config.yaml
router_bias: true
parallel_block: false
lr: 0.012
lr_mult_o: 3.0
dataset: "wikipedia_en"
Below are experts of layer 6 (counted from 0) of a mixture-of-experts language model. Rows are named router (the router's row for the expert), down (a neuron's output weights, with its number) and show model dimensions 256-383. Each number is 128 + 24 x the weight over its row's rms, rounded and kept within 0 to 255. Numbers have three digits each.
Before each expert's rows: a language model's description of what the expert responds to; "raises" lists some tokens whose logits its average output raises strongly, later layers aside. This comes from a sample of Wikipedia text that the model never trained on.

# expert 53
Surname word pieces. Middle and end pieces of personal and place names, such as Kinn-ick, Red-kn-app, Llew-el-lyn, and first names like Matt.
raises: " and", "'s", ",", " (", ".", " de"
router:126143169119094070152097153134128163158180119161094130110121149109115093117095104114139107118130157151156141101172124124113129099096086102100134131153106114108113155083139129131143129105118132133144089124132171138153134152155117154104141125113167136116085129128123134132153109134144090126101117116095166114092114171118115160113094134101165135119130173169118107160103121131059139137132
down0:126150134129093125156140112122134145122098122096137150125125155120175083138149093109103143152123132123150119113162121176142131151132127091128195106130129147134109089106131135080157138120142117139105125150146136121122110121082092160142112148083127097167110116160128121117119140104104158134117150113146122128164147150137132149118193161143145142094128133146127137124115142137112119120091
down1:133168118162159118140142101127128175146122135135140099088145145153122139128128167141131169132165157112127102155103129117076157100138169103150152121130116117125111158112117115132179112151117106114118136158185115129134109149083103134125119119146134122142111111145092103170133103127112119107134128166160126155144150090110199059127116079101161153135106208116159120123152084139101130137118
down2:150109123142120150138047147167147120112101134129102077133119093116121158127111115111131151128142164153151129138129129099118155096186164122088143152102099167100134148131110145154149119149088063104139112133115122199129109102144130145152149115123092118153114133118144148141138107141126070108121174073089110118138138140168117121098110097124141097153129125084136125130130120126113121123129
down3:152085107152152107109109121084143152121121141135130115133179119106121104145146168142112133142124160128120129118128075180107156135131164097131142141180125156170153147153165137166148120112130140140104139150170093109166129145113146098111161116133133124162133126135125128127168133119094124158112127110134122165122095126128116144138111138158113138151122131169121117190091162151055108135090
down4:119115145133116135128139087125155079158091114119135120132106143133178115100128125142080139108187112117108115116102103158149138148151109151102146169093126114174142129086105150130122132094130162103136097187153121100123133134171148163112103160138099130119119134154113110177126141160168151126132108103124132115126165098142141144124148132166137101089120146090179139135185107134117097124148
down5:122140143108128114167147060130173143092145149120139132151135115155085090154117071135147120188135094154092141154088107103109144144180109164171086133094151099148079116134132131104119142174119132106108156145131144153129101128156166132114122112139153084145113157074150087141116123131111147158098151125117161114100066160132156105114114091096093117145132105167133120087129149133208154156129
down6:139151137121145124140133072154106121101153100124140107113115103100160131100135092109142098162134153104114107120164175143135121113110071133168127112164129132113184155124112104141127163166101142124105161152087140114142126162161141131131162085096143093112116139141105088128143141106113141141121149103130140124082150114110113112105101131123075088105115128123150111107160133179145135105108
down7:123107173140114112078116129162146140131129139138103129136129118122146147119105157152104121156134170124143135106085124161121119169141127136133115163092105087117184134112138123147086167160140102125131116100094146145131118107113150117130110142121099116155144114143130113133160120122116116102110087161092124123124113217118161136097095121145109128133106149121164055167126126164115152128107
down8:139135098156088127129125115127155152137084129074160088159106150133112118143128138130176138133101130126123118159164123149139083114107120093130091115131132103147104156120121108102151106112099114107153126167110133119109147104143161126148114153109148115160122113146195128111069090124145148152140121145124123113089134154134127160116149109119104126116126141120155145160151106137115132173103
down9:131107090177130137113141096145133142114175155140129137132123134122100100147142160152108160105108096133100133142144125155134105146133133119139144128138140122126103125132158127129138119111123102123122093111110123147157151116132130080134109157125143106123129142180100134122130135131144165134149159115114161095156145095124135092135099130109119115109117139146174070098107143133099122124143
down10:158132124129128135107118135116141096095111067139121120148135127137116084095089159110145102133086128135163121084147102116155145088104157134130096154142127138122133096122146116069132125121111129124169165110156128136122144107176116161141148115113090110150128153124150145142088149179115149132136152126109143147115154105097103166137104136172082161128142140127122126127109112137062117162093
down11:122135123144150130143087167129144087116111128132170155097149174138141134113156118141175154148116134106111131125103122123119124109144165136121128113124115155118174120196091130074153112120149129129159162103080121103167097125105085128113131126090103182157112139104063113120107123169143092139109125134108127124091105085179140133119133159125127128151124127158101144119164127118068126133153
down12:152136145082095118126116103110140152111180127107137147125120136165129124093109129139145144130109117115137139126100137115120144120162137137108120089165159131112131116131127127143153103138133149125134150091168120106121144113114089099182162094151111140110157129159115121133099130135117147115114107133131148149150132144122155111147144141112118120113116135069147111095124136112139111118116
down13:154164121104128151145173128125160109115105106135120100120079111149156113133149103089112100125156092135131143125091145123114088139150124074118109139137118111102126153104108139142156138123151134142163116166159163126151140117089146117128094159128169142184108115180121166138152156092130126137170126128122121119111108125143090175134167119155134147107129128115158116164084171114117123115112
down14:127151119089166131141141095149127131107143116122136124118135168129138145178135165130168099140149116160114136118069158109131132162139141103136141126135136100145133150127120149151147097143109116145126180140157108150126122109117138145143095098131138114156125123130139155117139094135109138094136161132164183155134139118154070196163134130134143140144120137117151158107173141131132121114102
down15:107156154121086147130148126144167118168150118115146125137109146141132168143138129140136129124138140143153110127123101143115114137116139141071124167124135179094103130129162108128111119115100112131097078133120068077139134136134127161119064103129132102145122106138141127129132124102128125149130124129133112126143136119091176124160147110138166119145129123143115128147099103164115108126120
down16:149076102150115129148091091130148117129128146172154122104129091114134135153124138108187139077099109097120107118143148109109116148119140164157105118136134070121127114138110170148150115120139145101136094117140134130138150114154133176133122158112076164129112100128108118119147129127115112174127130137117129140097123134170128108109133109109095089149136127102132117091091105122080099140131
down17:119135144117139136081143132106076094104101125106095148178118141134113133091045127085113134111132127176147144109125097110113111130139102135130122146140142156141120118147116116129125148118152158137124142122105129144119124123152119128121086105137148142121157135131149103144131128152122149086179162097113171118094136132121139114070126175111142157167148131131087147138178122160081094106126
down18:126120112142156124103155138110150165100127105099099078090092125152103101153116158105153118116121114115084140049108128136145079138133082085075110136130102154119107172072105114088109132128169133119118165153113120121113093127122116127128113137143156135172145159110173099136103141119152136152191099154152115142111159079131134144101148103132105096120113139153096114111114146156131117077142
down19:121174112116121133107132137128197154156130138135112121145117091124140113143129110145108108138140121100142119167119140062121129144079136119127130123113147105096157133149116143115111101119165130120116103130145120141130106135121133107133106132132152101129202134137140091109122141171042167096124115107129112146202104169142115096145124061105109136137151151128146128117176127143116111173174
down20:090143142135151103108164123103121145142126142095120140136128128133121111112113102153143145146117107140179179108132140181133119125116130158140110141073138140133126106127113118128131159130107125145069119108100118099187077122139119176116163128096180104165134109141161126138128140112132106118119099099122128112141130148122120091120134099109135106138110099135133136105173124161153131144112
down21:111104128105127125110099150114159134139098096098078119168116158152142110154098147122134106185116111181167128170125095122083112173079086111122163130141156123171102109132154147101139138119113129144084150094153098085116111114135137127115108112115141141136141084153184115111141103148112072163095096086129141148132186124128150175126135175104163132101165125113154134149159147166136129143094
down22:154146085156116129114154144137139110171110121087174138134142162161166137116118148144114102100112146115140147132125167135109099164162122112119098133141115150092121058064158113076146118106165052151141129114126104131117082133125092102061141147162133149125130144156133078129129118143100129162163111089179122133161127150171134089114100120108157134124131128132140165111141103125141124163134
down23:115120155108148130137140180129155140159144153117150109084157113104143143126141124151133150136148147104143135169164086143104111106111138097162142146120129123129113162153150109116132107169123170116154124139164120138150134111125167066113118114131128121128141129154120119152155122147091134153129124124132145154103167133138100111134121140138115171157111116161120058124107132118113118199107
down24:092163107180173136157128160141091129108109103141113097159116177147069095145138136148121137138064134190110161160162138145155149096132127092144137180130129148125111087065105107106120143132132117096102158179082151130091139131114157145128120152134131120120105135149141117073122146124137129121153095152194119125127109123120115123135133112119097091142132158152082080134127168142113150122122
down25:158128154103151127126151179123096088119126092148101147173123102124119106117118141168117150132124141138188108070083131144100103146157106117082112178141107110133158127107091149128138110138131134114149113150126147145093096152140136128134132181110125117109147168154119146101107142127106116150118164113133123140089098107097121107105155125142123109142141067136162144107114138119149115148110
down26:157091156099111148143150163149090135104151107142140099135161187112098138132116101144129114112118114166138149091121101125118118114132170162085130118149140107070122148114098108107159131158098130090138104096112139129183110143131072115095136177186133121085146124123192075104116143150107079151120148073136166141106121117117121065136150107148139116149107127097118126098139121096096144149145
down27:141138116130092143122100105142135165094074142169124136087119099107148134155122088136110151135114090094105121142140190132112117129133172142140100097113165143138135087114161149122118114168121078144123144157136128101134120142130106091135136073129125098095138102119109126133129131147139124116135135156131127133090139124075174114084094079145057118124132122121114159139123126138108152091145
down28:118176131088130106114182086162153084119173154128116109113153112162180179154105118102161128142129166127118087133122115117131118128116099120128099131122123109114108130121130086162153100153162147131118114098103148128110074106145145111146139133156098143137150118111100103142138118117138090139160099129178123153119115137116107146134138134133123125112107170108085109129122118092117138159120
down29:074146141115106099169142081156129158164117084089157133153093099173106133105138099131122129131164151105135110102113168118153123153101121142134147162113107135130101132127166102105109132181156125104116078173141141112125120131119121097128147135071128103119107138126107117123113123189132121124141129123114119128175116148133124167128100137120127182133090158139142157114138111075107089124093
down30:107168119141120142141107130136081116150108080142109152135094080137128171119077129180104117129124103117138088146107180105173149165093155107097090098168098149147102119127134108104084091130123165144111118129120141126124131130106144174120091142127130125107147122132158104125102124152142148140107159108148121139153125100105117121081136133169126108134138146128201174091110079151102119078053
down31:135122127108100119114103101087176109162126104112132111124093127164109112154136084092117149126154136135104132155133168150152139141141137118141169147103134154121139133093113108102109117096123168147106132133125092088122134100114085076146101134113102126120129163145091129141095081147085156107134117107123125143160106136117157099130122131173105148168113114141119118120136113104167153120115
down32:070108116154114132112134154148142130114151155100149103139130139149135125140157163085148145123141114083134116121144168114113119122160121120113150104103115148112125117164140110105147107115116162139125106039139112114139116135111128122157106138114123087116139113167094119157137164111103149124093142119104161119160148129185145145127150146114093154127131103109137083092180138097108126126146
down33:097099117162099162138194143174114167127105093095144143098122113154154108195143091123151137173121139137167105123097092064102099089172159135145126090121102134153096118142118116145101120137139095120066114137101149125127139128122086123147112146152136121144137144118127136112114156117121133074142107100156142130119112112132118113140129103144139113119118100172093088105136136139135134151120
down34:092128151088145113125115096114103137161146114156170113116102111112088124103097169095145111153132122138109168146145113113147132115099148147129117185121133113132159097138135134131106116103141129145106146120147128187070152141113128083139160138121144147138096124135123112104104167151126072112100114137146152120118140142128147110101089105104096092073142153117088109156109101130129128163120
down35:131109109118088110141168115078128124106177122127131158147114087096154153082140138146145120163121148123117095204083128083133126154109155087152136154123089109104126151134146159122116144117104113147167092145133144142162154166092120132144133130137145137188105151067132113134114121141128137114115120099117102154109110116120142123117120116114096135140137133173128134135104134105093115105076
down36:129113182168101144161105091120114107138157133140116132100124144106129109118154126171111131131123153176116140102091125137144117095134131131112127152141099091104134143087122120084140139107145143115107124134141071139054113126118103130118071126131111127140125113131109122147112139098142106129165155128142125111135143130090120108138136133134143111144108159127122170169117158145129156119126
down37:122143147136118126120134125104090088103136141140133101117158123138130135165103124155152092112173137131069130090148137111150126097150139132178156114162168130140143142139102198130098115086160150146152165157109142136107129128142147149165156124110124125123085150149112112119140174132111149114210143107139110148130140120119148126119116152125107085108106180141157183135150179113059117126150
down38:084129111102105143101121166161089169104129122115148120106118123161113118140113133123099164156143098119116147094154207081096157104105154155122127145108117134157138121120136141126135132106178112163072106161158121118134126136129090148148142131133131110063158137122060089161140076129139128141147156144096143122091135088158155131086097115123114128132122056129125124124145136140120136122132
down39:114131155087128135119113185093145117129107145127119143126119132115135108144114145107096089109136157090150135150117100122103083084144163155151141143140092145096143138072153149141093100138109100079120098160106093142125166124194140134168090132120114098125113085119125158097120118145155112132144173135084118143133114082162158126155131125107152143130131128099140174081135130120117140132111
down40:144078132160121110135118123104103097145195123160123072105142106104118134126148126125150145130143156124132169094136171149129153127148130159137077137114111135151123091124127104097144148094130113148140120133151139141131156153104118153119136177157142118180140122137108169104129136106160079143123160141120150083136127136106135101145148105175118096113141136144161108117131138090093132121159
down41:134128174123115101060103151146113146123118120102153102150148131124103144128142064145120128143125075086152106113147150142102125128113117118122113175137150131154146102126155065123128121142126151071132124187165135092100142190150102154149128115135157181132096107118142090132093144165142134114134124104154143106104118169117171166137109121141108103105163121167148121145168111158136135139145
down42:127134141109103103133131127081141098134098128169118127099134124131129153118091108162097140158117146108126113112120171119184119132159160127131091149149133141089134121123172100145134140111108133139106136159110103134121080113151134173135083125133181143124142146119041118132166121140105137109116139099114125186168177105118156104114086135173117118091105137134155144118161092159106151083137
down43:116087121152148150174095149117110104110109157150163153162107146157135132136109134106095091115155154102131170143167113128121111114116137118135123138134135092112125120136160132135077103170161115131137102118143101153116169124144135121129123110143139088119105124196144160114162148114187150115138107095130147117129123095069158144097123141181125139111113134161160144106106090125076133158148
down44:133113122138158143143134144158120168105119150118108134134129172106132150124123145115130132111122106110135130144128117116136150155086135139158192110115100097160127089145136104151126123120101101126144119149148111102097100138103101114089121140104122065101128111137142112138126111122150146168094154110125115109104094137153091067139144119128107132143123137089115106090108121155133108121082
down45:154145156106163146147146162130126107147159118118189132143102159118177176169105097122150104144148118129121133135093138099081141099160128101145129119101158125152148097122123112118132108101107128169137131136145145112186139114117157155134087108130112109134156117086146153130121105158108130107118151112109148117132157130171096120112117151165150140128104096151142142122175126121130106089074
down46:101161136143092135164107149109108112160151140110126135101129153158142118123133125133114156117134124147100124146109133161151169128116124049108144094100102137142098149096153107133128113160095141130156159132162140102149131143118107109153106165120124158117168122122176120120147150117153121111107156145157125105151120132159143142136115088108161135083149144156161102131122125077162138137151
down47:104128120123132104103118186101138168109156130166124149137128121123116117119113145130144143085152131102128161172104100113121105131099127092181185125109128125112123130118130162135119127093112125142143135127089139172129136094135137158109166150128117101093177099135121126142118171142095128130123179151124137149120092119133173146124117139143103153114157156086117145128114185141132160110121
down48:141127104150112124138152111156149118111151123183136092184153130124138115140143179136149138146129104124146146127153137138169142130139141083093135147132105113170108139125106125123093099112141141143103121138107147144069130115150103132169140144124105126150078135106131136130116117127088186143102106072133123109125135171136121127140168143115143122106144138144159164120128114168131130100168
down49:116147093150080140140126139142116103107101126086068088147112132091067107127104145132152129135131138100089098107128149156158156139132094089098121140103102108137101114174131148108127119170147104080111119122143139137121120116133164121123131122123131134164155150136143163091130102098110105127124120133100151141090098165085093142118150133140183124139150122146118079119144146167107127151161
down50:119109147106116127101185171175106116141147135150111132135173103136133173171186128097153130166151106088140111045165086129120123122123131116103160101113115161108110139093119111120146142179081111133142071132140123127161126153076132130120127094119141170115141160110137163162138122171105122112143112135093148113129167130095118134165128069138107106113086103128139109141160162153161131117164